Below are experts of layer 2 (counted from 0) of a mixture-of-experts language model. Rows are named router (the router's row for the expert) and show model dimensions 0-191. Each number is 128 + 32 x the weight over its row's rms, rounded and kept within 0 to 255.
After each expert's rows: a language model's description of what the expert responds to. This comes from a sample of Wikipedia text that the model never trained on.

# expert 63
router [129 127 132 135  81 103 165 137 139  95 100 181 173  88 148 132 107  64 149 117 110 161  88 130  57 118  97  87 138 112 179 106 133  75 137 143 147 102  79 136 137  80  75 185  84 158 138  91 165 104 117 138 130  73  97 185 140 110 127 112 130 113 121 130 160 124 101  84 114 150  78  74 141 161  92 162 115  71 183 154 148 153 117 178 158 122 105  89  53 102 159 163  56 151 138 164 166 132 116 139 146 159 132 127 103 155  93 165 109 110 122  66  87  75  99  70 165 179  94 134  71 117 125  80 163 180 164 121 141 120 148 102  99 136 116  78 145  82 135 148 147 101  72 138 130 124 104 151 115  86 102 156 140 167 138 177  95 155 193 137 144  82 137  63 105 152  87 129 119  75 125 105 165 132 143 123 145 118  77 124 106 157 159 119 153 167 109  74 154 110 149  90]
It responds to: First digit of numbers, especially the 1 or 2 opening years like 1963 and 2016, in citations, birth dates and tables.

# expert 25
router [ 59 150 148 100  73 100 138 126 168  80  90  83 101 151 124 150  92 146 121 155 150  62 182 118 138 118  97 130 189 112 108  88 154  92 152 117 190 154 132 127  71 134 152  92 101 112 165 101  95 142 174 131 120 162 151 151  74 156 126 168 113 132 136  81  85  91 163  77  81 114 141  98  78 129 155  90 140 105 129  93 166  68 149  90 118 116 162  94 156 155 139  99 130 137 204 130 157 152 115  81 191 156 110 135 145 140 189 123 188 113  86 122  86 130  91  93  93  77 105 146 113 149 135 131 171 104 124 116 160 149 156 137 127 145  83 140  94 192 129 139 139 145 111 170 103 131 168 142 138 191 173 120 181 183  98  95 119 161 120  71 155 139  87 178 139 136 112 122 100  70 160  71 152 120  85 140  88 130 167 123 137  72 125 182 177 154 132 116 136 139 169 147]
It responds to: Newlines, paragraph breaks and list-leading hyphens in infobox-style lists, taxonomy and legal citations, plus some sentence periods and I.

# expert 28
router [135 142  95 174 178 164 132 100  99 163 149 131 118 198 175 124 165 136 129  98  72 146 127 167 158 147 133 159 112 155 115 174 116 150  93 108 118 118  80 128 113  95 146 122 137  94  93 123  79 122 124 110 183 145 154 130 114 156 125  77 109 105  56 132 173  75 154 132 165 105 119 154 114 136  91 150 124 156 103 126 130 115 173 104  89  90 106 112 120 106  98 171 137 164 100 150 148 172 144  45 150 176 133  96  92  74  80 170  96 105  93 130 168 168 130 135 143 160 124  59 104 119 180 149 108  83 153 115  59 192 110 135 163 165  85 171 147 115 154 130  99 130  74 108  90 136 149 186  89 138 100  75  78  82  86 100 161 146  85 171 133 110  97 107 187 121 101  86 159 182 144 163  49 139 154 153 143 166 143 138 148 124 122 167  93 121  61 155 139 134 117 113]
It responds to: Short vowel-led word pieces inside or ending ordinary words, such as er, or, es, al, in backer, scoreless, machetes.

# expert 32
router [106 113 121 122  85 171 109 124 121 121 130 114 118 153 155  89  83 122  71 147 120  89  94 135 218 142 157 121 165 136 200 188  72 123 108  89 149 134 133 177 129 109 116 129 151  53 146 172 169 184 163 104 144 221 114  87 182 141 185 187 163 161 121 150  63 143 124 156 119 114 140 126 188 197 112 130  84 121 135  84 106 122 101 205 153 175 148 116 117 138 146 150 121 100 143 101 167 123 105 112 179 178 135 111 104  71 128 157 136 156 156 179 139 126 154 111  87 140  66 132 138 148 134 191 111  71 110 116 154  98 171 140 135 108 105 159 108 150 144 135 171 146  91 102  85 168 133  79 150  89 132  86 147 155  64 186 171 115 101 108 159 127 106 165 103 108 183  73 124 147 112 139 112 107 119 111 112 149 113 105 152 137 127 119 105 112 153 146 132 112 101  92]
It responds to: Commas after clauses, names, places and years, such as Ithaca, United States and As of 2016, before and, which or but.

# expert 56
router [100 132 117 138 133 101 136 128 153 133  93 183  90 190 143 155 107 199 132 134 107 163  84 123 169 130 102  82 183  87  90 131  94 117  92 129 187 126 178 115 128 167 124 114 134 138 138 152  56 117 150 156  92 106 152 142  92  63 120 133 197 126 133 115  91 136 195 105 128 176 132 138 143 112  72  92 139 152 114 136  91 108 156 192 140 184 115  88 147 125 126 112 150 137 106 145 116 103 132 163 138 181 142 114 133 190 144 118 141 103 227 137 166 141 149 152  85 129  83 171 112 156 125  87 168  73 135 164 108 145  65 205 164 100 147 132  76 155 187 176 143 113 157 178 120 140 185 126 134 167 138  67 129 133 141 151 173 136 100 121 150 123  76 109 140 153  77 144 103 106 145 119 142  94 157 123 134 120 139 132 164 121 135 148 222 135 166  68 104 136 147 152]
It responds to: The infinitive to after able or trying, and modal verbs like can, would, will and may, usually before be or a verb.

# expert 62
router [ 88 161 169  78  72 130 168 147 160  76  80 101 115  95  85 172 106 122 131 192 145 118 111  92 143 106  69 116 164 122 106  92 177 104 110  83 155 166 170 102  91 167 158  93  99 132 182 139 121 121 190  89 130 126 147 134 132 117 180 165 123 123 160 108  93  80 171  76 168 138 156 116 153  70 121  92  78 136  92  75 135  79 101 109 163 115 159 128 168 168  74 128 165 126 168 143 114 163 157 151 164 162  89 109 148 134 140 101 160 102 101 105 155 145 130  90 107 104 119 165 148 177 174 110 156 105 102  86 156 161  97 173 154 165 126 159  86 161 154 151 165 115 161 158 105 160 145  96 146 150 144 119 142 184  87 101 127 190  97  93 184 140  87 155 103 110  94 137  92  86 182  99 123  91 114 125 136 113 160  83 151  86  89 138 171 167 167 158 102 171 129 169]
It responds to: Digits in table cells and large numbers, like 4 and 5,545, plus object pronouns him, them and it.

# expert 27
router [163 172 146 190 196 146  64 156  74 110 174 140 163 153 100 123 118 136 111  86 127 143 137 139 158 105 155 143 164  69 114 153  73 118  85 176 108 123 141 148 127 146 153 141 172 157 131 166 135 133  48 149  88 130 146 129 109 114 120 140 140 157  75 114  85 186 164 133  80  86 113 151 120 159 155 182 121 168 105 111 109 159  78 173 127 125 135 175 173 113 146  69 138 128 115  69 103 149 139  47 115 166 119  97 171 121 174 164 106 129 189 169 135 174 147 145  94  99 173  85 151 118 108 111  99 161 110 111 101 143 154 124 102 144 170 128 131 158 108 181 109 106 121 168 155 109 130  99 138 108 135 161  83  95 160 119 116  68 122  94  56 161 107 152  86 150 171 131 165 159 156 179  90 172 108 137  54 189 149 111 118 132 141  79 110 145  99 115 189 134 141 105]
It responds to: Possessive words and adjectives right before a noun, like 's, his, their, new, younger, former, and list labels like "Binomial name".

# expert 60
router [ 91 166 168  89  66 131 178 149 154  72  70 108 104 107  91 154 102 108 132 171 147 113 109  99 144  96  69 111 184 122 102  85 200 103 108  91 160 182 155  99  89 163 155 103 104 125 168 128 119 122 188  86 129 120 159 136 119 107 168 167 122 117 151 105 105  87 154  61 156 135 166 119 159  73 129  84  75 144 106  71 141  96  96  91 165 114 173 123 166 174  75 127 148 121 175 141 113 164 152 147 170 153  92 115 139 139 137  94 158 109 104 126 146 143 123  93  94  91 115 175 138 175 160 101 156 103  97  88 160 167 101 175 148 165 127 151  82 155 164 156 158 111 142 156  88 153 145  94 146 139 136 116 139 176  76  96 124 186 101  82 174 138  82 156 108 100 102 129  85  76 190  92 123  89 109 128 138 120 162  93 128  99  87 126 164 164 158 145  99 164 139 180]
It responds to: Closing pieces of words, often plurals, e.g. atives in relatives, ants in descendants, icks in sticks; also its, people.

# expert 43
router [ 90 154 172  98  74 121 176 146 160  80  72 110  95 101  87 175  91 127 127 177 142 123 114  88 144 106  66 115 165 122 108  83 175  96 108  93 157 168 144 110  86 172 151  87  99 125 175 140 127 122 188  92 122 120 155 139 131 122 174 152 118 117 165 106 106  82 174  74 161 141 156 116 148  70 138  83  82 136  99  79 137  90  96 100 170 116 169 114 168 162  78 123 153 125 161 144 113 168 163 154 182 162  93 124 149 131 143  97 157 102  99 117 161 149 119  98  98  99 112 165 131 161 166 110 158 109 105  96 167 156 107 188 157 165 122 160  79 163 162 149 166 111 157 156  96 158 144  92 147 141 152 118 146 172  72 101 112 191  98  82 168 136  91 151 110  98  90 137  87  83 185  95 118  85 112 126 140 106 161  92 148  88  82 137 160 166 173 161  92 156 135 188]
It responds to: Middle pieces of proper names and foreign words, such as rel in Korrelativismus, hel in Cheltenham, plus month names like October and November.

# expert 52
router [ 80 187 168  96  76 126 149 159 173  86  93  95  81  94  81 161 133 121 100 152 140 134 121  93 144 108  74 127 166 114  97  87 181  82 135  86 166 167 143 104  81 190 160  92 109 115 184 132 117 128 173  86 145 126 174 144 144 114 147 175 124 133 148 122  97  94 183  72 146 131 186 100 157  89 126 110  74 105  94  91 113  89  93 110 158  95 162 109 160 174  61 133 159 124 164 168 111 168 149 137 153 170  86 122 161 146 138 115 152  93 104 106 158 154 133  89 104  95 140 168 129 137 167 104 148 110 105 121 150 139  95 180 146 161 131 152  80 173 157 155 159 133 150 133 122 190 154  92 129 149 141 124 176 174  79  81 137 196  91  91 173 142  67 142  88 115 122 111  89  86 186 105 113 109 110 127 115 119 163  71 130 103  94 126 151 163 170 143  95 163 111 160]
It responds to: Word-final pieces like ic, s, a, ia, ium, as in Metacritic, belongs, Nicosia, plus pipes in election result tables.

# expert 39
router [129 131  76 163  81 156 112  63 108 138 130 125 160 106 127 125 159  92 173  88 145 123 105  97  72 139 141 113 125 142 110 125 143  88 122 168 134 122 124 106 128 108 134 165  95 170 138 107 145  70 127 134  90 126  21 176 162 107 124 120 114 158  87 100 170 135  63 117 166 110  94  80 142 120 138 150 120 103 148 103  92 151 142 147 134 127 105  61  98 107 213  93 104 189 100 107 117 113 128 107 141 113 149 160 117 142 113 190 116 125 179  84 105 122 128 104 164  92  84 121 107 104 127 127 123 192 175 104 151 105 124  99 112  76  97  64 152 118 162 169 142 155 130 118 181 136  98 169 137  89  89 149 186 139 116 211 103 114 200 112 103 126  81 104  89 143 125 124  91  94 126 124 185 131 146 156 171 171  83 159  60 143 176 143 169 127 118  76 127  75 112  85]
It responds to: Standalone space tokens in tables and dates, usually right before a year or figure, as in "June 27, 2009" and "IUCN 3.1".

# expert 33
router [ 96 162 165  79  74 121 172 150 157  73  81 103  99 102  86 155 107 111 123 176 147 131 107  85 147 118  84 116 168 114  96  76 176  98 114  84 166 166 151 109  83 174 157  99 113 122 170 139 123 116 178  89 129 120 151 138 131 117 188 157 117 121 162 109 100  87 172  75 159 142 175 124 164  68 120  87  84 125  91  83 132  79 101 109 168 114 172 120 161 157  66 127 170 125 165 147 119 169 155 150 175 159  91 115 148 132 147 104 157 102 102 109 165 156 128  93 107  90 124 171 138 158 174 102 159 108  92 103 155 155 105 185 160 152 124 157  83 161 158 155 160 118 156 159  89 160 151  95 138 159 147 121 145 181  80 112 122 182 101  88 172 146  94 157 102  95  99 129  85  77 174  91 115  83 115 129 144 110 162  85 147 103  88 134 171 168 164 163  95 169 134 189]
It responds to: First words or pieces of names and titles in tables and credits, like first names Chris, Mike, "American", "United", opening parentheses.

# expert 14
router [140 102 118 113 131 151 101 164 113 191 158 142 110 151 158 133 117 157 153 154 147  83 151 109 210 110 108 146  72 113 142 146 123 155 120  72 119 117 127 161 118 131 139 182 167 122  60 144 125 101  96 150  99 128 155  48 132 136  66 197 156 159 159 176 103 144 158 136 142  68 168 119  90 179 141 149 149 125 140 127  92 110 105 134 118 133 107  95 114 155  98 131 161 112 152 148 142 101 103 210  80 157 123 115 131 150 177  93 145 143 106 166 142 135 147 169 143 111  65  71 132 127  99 192 100 187  94 126 158 157 121  75 161 110 110 129 153 144 104  88 129 123 132 131 189 121 135  97 117  98 178  95  86 127 191 182 136 110  79 120 152 150 150 109 150  71 223 114 126 132  96 105  28 165 101 119  98 112 101 182 163 129 136 105 128 169 156 110 143 124  82 115]
It responds to: The word the after prepositions or at sentence start, plus possessives such as 's, its, their, his, and This.

# expert 1
router [ 88  87 133 107 133 174 125 130 138 194  86  95 125  22 121 113 152 148  89 137 189 155 134 104  68  95 142 107  94 142  88 126 116  85 126 113 140 113 116 137  61 105 104 121 153 124 125 176  89  82 122 157 109 101 128 118 215 114 116 146 119 121 146 145 134 130  94 234 147 178 147 131 111 158 123 116  56 142  74  96 168 124  68 132 109 126 139 133 151 128 126 140 148 126 164  75 143 130 114 137  73  50 132 139 124 144 110 130 143 170  94 189  99 159 124 137  88 141  91 134 101  97 175 170 101 117 147 126  91 139 118  73  94 106 113 110 111 123 104 144  77 102 122 100 151 133 144  97  26 114 158 120 143 140  84 186  69 152 113 111 100 142 115 147 138 164 118 129 122 144 136  80 138 121 130  67 106 186 103 107 126 139 113 169  74  71 163  86 151 100 106 143]
It responds to: Prepositions and subordinators starting a phrase mid-sentence or sentence-initially, such as from, at, for, in, after, during, when.

# expert 49
router [ 82 164 169  75  72 120 174 134 159  84  93 112  76  76  91 139 103 111 122 152 134 128  92  99 140 115  76  99 146 106  91  73 182 126  98  88 134 159 163 126  62 181 149  88 110 132 169 114 140 120 180  90 116 102 144 117 135 118 175 178 120 123 138  97  90  96 169  73 159 145 145 132 158  76 120  88  99 148 109  86 132  96 106 115 187 129 147 118 129 142  78 141 172 133 148 138 113 175 166 122 145 151  95 114 153 152 144 112 158 118 130  95 147 139 124 113 103 101  93 171 118 136 181 104 162 101  85  90 160 149 120 170 152 176 120 147 107 170 168 145 190  98 150 137  79 143 146 102 130 142 166 152 154 211  50  65 131 193  98  87 175 129 122 135  99 101  97 128  78  88 173 109 105  83  93 122 129 111 174  88 130 112  93 141 159 157 170 166 106 172 127 173]
It responds to: Cell separators ending table rows, the particle up after verbs (put up, got up), and bytes of non-Latin scripts like Thai or Japanese.

# expert 26
router [148 217 161 170  69 130 141 138 189  90 114  91  95 148  98  97  87 172  94 133 139 156 147 118 166 133 164 160 156  81 125 111 128 127 118  81 155 178 145 135 169 137 142 101  83  69 132 126 120 194 155  91 123  95 105 100 129 144 174 161  90 125 148 158 127  87 137  93 156 124 161 144 157  91  81  46  81 134 112 149 130 120 112  62 152  99 118 149 142 133  88 124  98 155 136 165 131 159 169 162 175  90 106  91 160 131 157  77 181 128 148  99 150  84 137 105  87  61 119 153  89 157 117 111 142 109 130  30 163  97 144 136 119 128 149 148 150 122 184 178 157 135 135 145 118 114 129 155  67 192 170 146 122 133 101 153  76 158 133 132 165 128 115 122 102 123  92 115  71  70 159 118  79 110 147 121  70 100 154  88  82 109 108 110 109 124 185 137  97 166 126 134]
It responds to: Prepositions, mostly in, plus into, during, over and through, such as in southern France, divided into groups, and See in See also.

# expert 50
router [160 104 174 153 117 125  99  96 112 104 127 128 144 177 142 144 142 178 203 133  99 152 114 129 137 180 157 169  98 135 134 158  96 164 154 124 107 120 103 104 127 153  95 134 121 127 115 119 180 113 126 154 119 151 119  84  73 116  76 109 199 102 113 149  90 107  97 219  95  75 116 155  75 143 134 121  99 156 146 136  92 168 125 156  43 131 132 218 155 118 104 118 140 133 120 206 114 185 143  63 154 156 170 136 129 159 114 138 139 135 128 152  95 163 164 188 146 185 217 160 140  98 137 134 104 150 167 126 109 116 119 124 151 137  82 111 142  80 190 142 155 121  74 171 118 102 131 138 117  60 135 103 105 106  86 130  85  95  87 139 133 168 123 118 134 107 140 102 181 147 115 101  54  99 116 190 160 123 123 129 114 108 148  91 141 143  72  97 117 114  71 107]
It responds to: Word-internal syllable pieces such as ed, ent, ort and orn in species names and rare words, like Drom-orn-ithidae and expung-ed.

# expert 31
router [ 94 171 157  63  67 133 174 156 161  70  85 114  76 105  83 171  99 123 119 188 152 123 110  77 149 101  71 113 154 121  97  66 205  91 111  98 153 172 165 115  98 161 133 113 115 120 164 147 119 109 200  97 114 122 153 146 136 119 180 139 132 127 156 112  96  73 180  59 164 133 152 107 152  79 125  92  73 133 104  92 134 102  85  98 158 110 170 129 166 167  75 107 131 133 151 147 113 164 158 150 174 168  82 122 158 124 139  93 153 104  93 129 144 136 120  99  90  85 110 173 132 158 174  99 159 102 109  96 157 161  95 173 149 153 132 157  74 163 170 145 155 112 145 154  98 155 143  87 149 153 144 122 142 167  92 102 110 161 103  86 179 151  98 159 121  99 101 114  77  89 173 107 118  86 110 125 146 109 165  86 138  81  83 138 153 157 148 161  97 163 146 159]
It responds to: Inner or final pieces of foreign surnames, place names and taxon names, such as -ox-, -ini, -ska, plus commas before states.

# expert 2
router [107 126 115 118 176 135  84 147 151 165 123 123 177 122 193 156 109 159 107  86 173 164 109 164 121 145 181 107 158 103 193 195 103  84 144 140 112 132 102  99 179 162 140 180 176 105  91 122 104 117 149 137 119 144 111 128 178 161  63 113 132 152 105 189 199 160  96 109  88 111 146 113  80 147 182 147 128 107 178  99 182 157 175 136 159 126 125 140  42 108 128 131 143 114  55  94 163  90 137 124  77 148 140 113 164  82 112  92 181 109 121 141 131 109 181 169 119 112 116 128 108 122  88  79 139 124 155 154 157 126 118  74 177  99 132 135 182 141  92 127 121 178 135 124 167  82 120 178 161  92 109 144 140 139  91 197 128 140 179 139 125  71 141 111 135 116  75 103 126 145 146 142 102 111 163  95 165 166 117 119  92 166 162 160 146 122 134 100 183 142 194  94]
It responds to: Pipe characters between cells in Wikipedia tables, mostly header rows and stat rows, plus opening parentheses like ( and (".

# expert 6
router [110 136 194  87 111 149 183 177 153  81  86 104 130 149 112 138  92 113 113 185 167  93 123 112 126  32  90 164 137 129 137 133 160 150 159 152 147 162 162  81  81 140 139  96 121 133 161 153  98  88 161 118 174 110 129 111 167 116 184 164 122 102 172 122 101  90 158  59 114 112 165 130 146  79 117 129 122 112 123  85 172  82 136 135 152 108 181 142 119 147 107 131 177 120 163 107  86 147 193 137 183 148  84 126 129 137 177 114 155 100  72 108 120 138  98 112  87  92 128 201 156 142 176 125 157 126 121 113 165 156 107 150 160 178 143 160  73 164 118 117 152  67 143 143  81 148 133  83 159 131 185 120 130 145 123 142 129 129  97 118 179 113 121 125  85 125 165 106  65  46 155 133 111  89 147 125 144 103 167 103 148 125  71 164 164 152 142  82  83 194 149 166]
It responds to: Mostly the preposition on, plus along, off, together, in, at and capitalized On, in running prose, e.g. on the court, went on.

# expert 59
router [133 132 143 122 168 170  99 133 165 134 148 117 100  50  76 169  89 110  98 156 145 149 109 139 132 119  76 168 146 146  85 122 137 135 116 151 146 131 127 150 146 153  97  89 121 106 155 200 143 129 109 112 133  83 149 147 169 158 113 184 131 156 149 115  66 101 100 149 156 112 120  70 113 152  73 105 150 107 147  68  87  88 133 118 204 161 148 133 125 150 144 105 142 101 180 109 145 121 163 140 146 125  94  82 192 117 140 116 105 156 130 143  95 135 100 134 133 147 155 130 208  94 111 122 177 148 185 172 149 123 144 150 109 134 177 172 124 164 186 170 142 115  77 113 176 128  84 135 116 209 146 147 123 167 153 116 118 169 143 156 207  89 137 120 111 107  22 167 120 117 158  94 160  55 122 132 152  97 169 110  99  86  82 105 179 125 122  79  95 167 144 128]
It responds to: Inner digits of years and numbers, especially the 9 in 19xx and 0 in 20xx, as in 1942, 2008.

# expert 12
router [110 122 111 145 192 151 192 177  75 162 131 127 173 163  78 137 135  93 133 137  99  45  75 146 118 162 112  60 177  97 171 117 133 144  95 132 113 127 129 147 151 150 193 123 148  93 112 118 129 121 116 133  99 101  94 171 123 159 175 139  80  94 108 138 118 156 170 108 142 106 149 108 137 114 162 159 111 123  82 120 130 125 159 128 108  94 136 130  92  96 104 127 136 104 138 187 105 187 151 152  84 108 114 136 150  86 164 145 123 196 113 187  78 107  96 139  82 171 118  92 121 123 163 197 115 158 139 144 171 111 120 126 145 102  77 111 171 138 104 143 111 140 131 174  68 166 155 125  70 184 128 139 136 150 144 126 110 128 106  91 157 127  48 195  92  96 140 143 136  83 155  78 132 148 158  70 127  92  89 103 106 111  89 104 199  57 100 133  94 105  69 121]
It responds to: Forms of be and have after a subject or which, e.g. It was, there were, is secreted, has been; also also, two, all.

# expert 35
router [156 111 106 147 164  89  84  79 111 160 127 163 138 170 145 111 133 167 112 123 163  98 117 113 100 125 178 180  87 173 120 140  80 180 154 124 129 137 145 119 154 132  91 120 131 185 121 161 140 159 109 136 110 188 133 141  68 141  39 138 140 180 131 110 144 117 162 188 118 166  95 157 150 153 121 154 158 167 159 157  59 135 132  88  97 130 125 150 131 122 122  80 104 116  64  82 114 156 134  93 174 157 134 102 120 172 110 157 132 137 150 125 146 132  81 137 114 139 138 148 187 101 102 175 136 151  95 109  57  78 128 103 143 112 166 103 162 139  85  78 124 131 124  75 108 157 169 110 112 120  86 150 162 109 174  96 164 119 124 182 157 154 131 149 114 147 230 140 177 183 175  82  72 143 119  91 115  92 154 166 114 128 137  75  80 192 141 187 143 107 163  98]
It responds to: Nouns and adjectives after articles naming institutions or fields, such as school, government, station, educational, industrial, public.

# expert 41
router [125 134  78 146 118  56 132 143 119 117 134 123 137 173 177  87 121 141 136 131 137 146 139  97 125 178 185 162  95  58 127 165  74 166 109 213 146 115 141 105 148 118 104 122  80  67 145 144  60 123 113  88 199 161 166 120 149 123  92 103  92 118 111  76 143 120 124 158 149 131 115 171 129 156 130 141 180 167  98  96  63 172 116  95  77 112 108 139 155 100 102  97 119 112  80 133 129 177 117  80 114 173 114 156 107 135 172 145  84 115 106 170  98 113 148 162 123 128 189 153 126  93 134 212 172 109 128  93  97 121 143  90  91 147 105 109 155 145 102 130 113 104 113 123 109  91 165 114 189  88 140 191  78  85 108 102 212 101 119 156 146 113 126 139 173 153 124 133 100 191 141 161 127 130 155 206 119  92 121 151  85 121  95 115 106  68  92 138 124 125 102 116]
It responds to: Word-ending pieces like -ere, -age, -ine, -ate that close names and words, often in sports results, e.g. Ref-ere-e, Matar-ere-ga.

# expert 24
router [117 113 143  90 100  65 148 199 164 136  88 165 138  91 143  75  78  97 105 119 148 160 135 107 135 158 122 142 144 147 112 115  88 124  91 123  80 113 101 125 147 172 117 133 125  91 132 169 157 145 142 163 108 129 135 171 142  91  95 159 123 195 155 127 133 105 116 122  87 153 133  87 141 191 157 206 156 146 103 133 160 115  70 161 138 182 151 175 125 144 111 175  87 119 157 138 124  61 158 148 140 182 157 126 143  70 105  87 149 117 143 107 133  72 119 143 100 158 111 110 118 156 149 156 118 106 151 150 165 100  92 150  99  78 128  45 183 111 181 127 155 104  84 137 134  96 135  59 168 167 155 125 103 164 223 144 146 122 108  99 115 161 159 138 113 128 156 177 192  72 102  99  99 102 158 150 141 137  52 122 100 123 159 142  69 182 170  95 122 146 133 119]
It responds to: Digits 0, 1, 2 inside multi-digit numbers in tables, scores, dates and ISBNs, e.g. 25–1|1, 978-|0; also verbs like gave, posted.

# expert 44
router [103 119 134 158 156 117 138 186 160  74 130  99 164 165 163 134 120 163  81  90 122 131 142 145 133 183 185  57 133 173 154 168  86 162 155 176  57 108 149 126 155 110 125 123  98  67 144  95 109  75 108 108 121 142  54 180 103 130 104 100  54 131 103  82 213 193 104 136 160 123 127 202 115 130  95 104 133 125 152 101 155 166 113  83  96 133 121 104 130 108 125  71 123 165 147  92  92  90 123 133  81 141 202 147  89  70 108 121 107 180  91 138 125 109 151 165 108 132 102 136 153 109 160 161  45  72 157 130  93 182 113 139 134 111 142 126 126 155 123  88 129 162  84 136 117 150 126  99 115 141 116 133 101 111 142  86 199 117 143 175  94 127 163 139 131 113 158 178  79 174  83 156 155 128 127 117  96 142  83 133 126 158 156  86 128 116  90 141 119 148 143 131]
It responds to: Nouns for sports and media works and results, such as team, season, series, game, goals, Honours, episodes and Length.

# expert 29
router [157 190 102 142 142 104  73 112  96 132 131 142 128 120 134 129 165 168  99 114 128 156 153 162 114  80 108 139 121 140  93 161  87 107 155 103 182 118 106 164 144 102 108 140 146  86 129 118 131 108 138 112 170 147 119 108 169  98  96  97 165 133 125 207 100 145 136 126  96 161 121 201  82 149 167 101 140 166 176 112  74 139 173 109 187 136  90 192 135 107 110 141 136  72 108 117 156 164 177  68 135 104 122 149  63 152 139 158 181 164 116 108  58 170  94 131 157 123 179 104 154  97 100 111 182  94 146  88  84 114 156 148 109 137 123 130 134  91 103 144 131 102 130 100 116  86 148 149 106 104 106 112 184  75 147 107 146  41  73 127 116 126 154 112 125 175 151 163 125 176  95 113  38 189 117 155 195 110 109 151 128 125 109 144  93  49  86 142 163 104 135 120]
It responds to: Middle or final word pieces inside foreign and proper names after a capital, such as Tut-ong, S-my-th, Z-ú-ñiga.

# expert 16
router [ 91 156 155  80  66 126 167 157 158  76  75 100  98  95  84 171 105 125 128 178 151 124 107  91 129 104  76 107 167 121  96  89 188 105 108  87 165 167 156 104  93 174 158  84 101 129 178 142 121 122 187  94 125 127 162 134 124 115 176 196 120 119 159 116  88  89 168  71 165 145 177 120 162  69 124  90  89 135  97  84 141  96  98 110 170 118 158 115 162 153  71 128 166 121 160 138 119 160 158 147 171 156  88 122 149 125 145  98 159 111 112 114 156 145 125  95  99  90 124 165 139 162 160 114 158 106  94  89 157 151 105 184 156 158 120 157  85 159 159 142 159 110 157 157 100 155 138  96 137 144 151 127 144 177  82 107 118 190 100  86 172 138  93 161 105  97  95 134  91  84 185 106 116  88 113 127 145 105 158  82 151  71  87 132 166 163 161 163  97 179 135 184]
It responds to: Subject pronouns he and she, the conjunction and, table pipes, and pm after clock times in schedules, e.g. 7:00 pm.

# expert 15
router [113  83 109 106  87 164 148 114 151  93  66 108 117  85  77 160 126  83 108 119 113 153 103  54 113 134 144  95  91 112  74 104 144 115 123 110 219 192 146 141 164 186 118 142 100 104 131 126 144  93  85 145 144 123 163 125 134 134 131 166 147 147 111 102 125 167 194 104 150 175 162 132 169  71 116 128  57 111  75 123 176 134 158 116 113 114 122 163 111 144  89 163 147 112 160 124  93 132 170 162 164 167 127 148 126 168 181  77 159 109  62 153 168 103 127 127  96 115 136 165 107 179 153 163  99 134 114 116 179 163 121 153 156 171  95 142 105 158 106 121  55 128 155 165 119 107 122 119 134 160  75 154 118 120 125 184 164 125  85 149 125 167 144  70  77 101 120 117  90 118 152  79 100 125 101  50 112 171  99 136 197 110  86 179  98 160 118 132  74 124 119 140]
It responds to: Separators in dense lists and results: semicolons, colons, dashes, slashes, equals signs between entries, scores, dates and abbreviations.

# expert 45
router [203 137  92 157  95 142 155  91  79 169 134 100 121 117 129  85  94 140 136 125 134 133  99 159 195  76 188  70 181  97 108 177  57 130 150 117 152  99 104 129 187  99 161 130 158 117  92 145 130  89 141 123 161 151 139  75 132  90 174 108 127 106 147 130 136 189  98 177 109 176 138 153  94  92 146 149 152 184 184 109  86 128 155 136  91 136 136  89 104 144 191 171 116 107 102  78 151 186  88 121 163 183 145 108 111 168 193 117 120 148 141 117 172 149 118 123 184 174 175 113 104  98 141 168 111  85 189 129 144 109 128 103 157 127 117 105 109 116 147 120  79 143 142 141 146  98 129 189 173 138  77 134  86 121 101 100 126  93 131  95 122 172 114  95 165 135 154 130 106 184  67 173 114 120 134 172 121 109 135 138 151 115 106 195  78 155  77 160 165 125  97 130]
It responds to: Given names and name-ending pieces in sports rosters and bios, such as John, David, -son, -ley, -ina, -io.

# expert 48
router [120 157 159  98  78 143 143 115  95 154 130 108 157 134 147  90  65 129  61 140 141 104 134 135 135 108 108 180  96 133 143 139  54 131 102 131 102 101 101 156 146 138 141 135  90 120 135 132 114 112 162 153 124 171 134  56 101 189 113 145  70 132 119  91  80  53 133 129 125 133 112 146 122  92 204 127 123 134  77 149  43 147 136 149 112 134 132 141 137 129 144 121 136  99 121 158 116 100 154 175  63 148 108 149 113 138 109 134 158 116 159 191 172 133 130 115 105 120 153 145 140  95 118 214 143 110 100 148 109 129 117 125 130  86 167 113 126  81 173 120 138  98  97  76 131 114 104 139 146 190 105 125 147  68 150 148 201  38  82 115  99 183 196 160 173 121  55 126 154 114 104 156 142 195 193  97 107 147 131 117 161 119 174  68  88 115 123 182 121 157 130 129]
It responds to: Clause-linking words and subject pronouns after commas or periods, e.g. and, that, which, he, it, but, or, they.

# expert 18
router [104 150 160  91 191 155 139 114 158  75 133 152 119  87 138 149 116  92 176 126 105 129 129  78 139 116  93 117 171 161 150 144  69  54 136  83 128 139 140 140 159 132  88 124  90 111 126 116 138 114  90 125 185 149 173 115 143 182 227 178 165 124 182  78 115  90 180 139 136 162 130 103  99 144 164 157 119 108 138 106 139 128  79 169 131  97 161 134 139 167  83 110 207  70 154 142 124 165 163 122 174 100 114 149 123 175 137 117  82 128 157 113 117  99 131 122 116 100 127 181 128 114  97 161 138 161  64  80 133 124 122 139 103 126 139 156 122 170 146 106 148 132 176 175 179  61 135 157 155 129 129  97 194 145  93  94 155 139 124 168 162 162  89 170 111 124  47 153 102 150 157 157  91 121 143  95  88 150 140 156 141 109  45 146 120 107 146 147 135 111 211 118]
It responds to: Indefinite articles a, an and A, plus as, be, or, one and only, usually after is, was, to or a comma.

# expert 0
router [110 165 127 162 126 149  62  65  89 148 126 150 157  94 121 124 126 100 112  88 155  91  91 108 144 127 138 110 109 184 133 132 134  87 124 149 176 115 124 104 114  89 147 158 133 178 120  71 133 122 103 140  68 114  73 156 131  85 127 116 137 152  90  72 120 124 143 136 152  92 101  90 118 153 142 148 115 103 136 182  89 153 169  85 108 123 106  94  88 115 175  56  95 152  44 161 204 175 144  77 146 129 127  78 105 166 164 169 125 125 163 103  95  88  76 162 174 118 111 128 162 109 147 108 127 144 137 112 140 103 111  99 130  97 130  78 187 120 132 163 135 154 139 106 170 117 102 106 149  80 102 132 162  97 105 197  90 109 197 120  91 174  74  89 126 152 122  95 112 100 136 156 175 108 149 161 142  82  57 162  73 153 163  85 153 129 111  79 135  83  77 100]
It responds to: Bare space tokens before numbers, mostly years after in or on and cells in pipe-delimited tables, e.g. in 1955, | 564.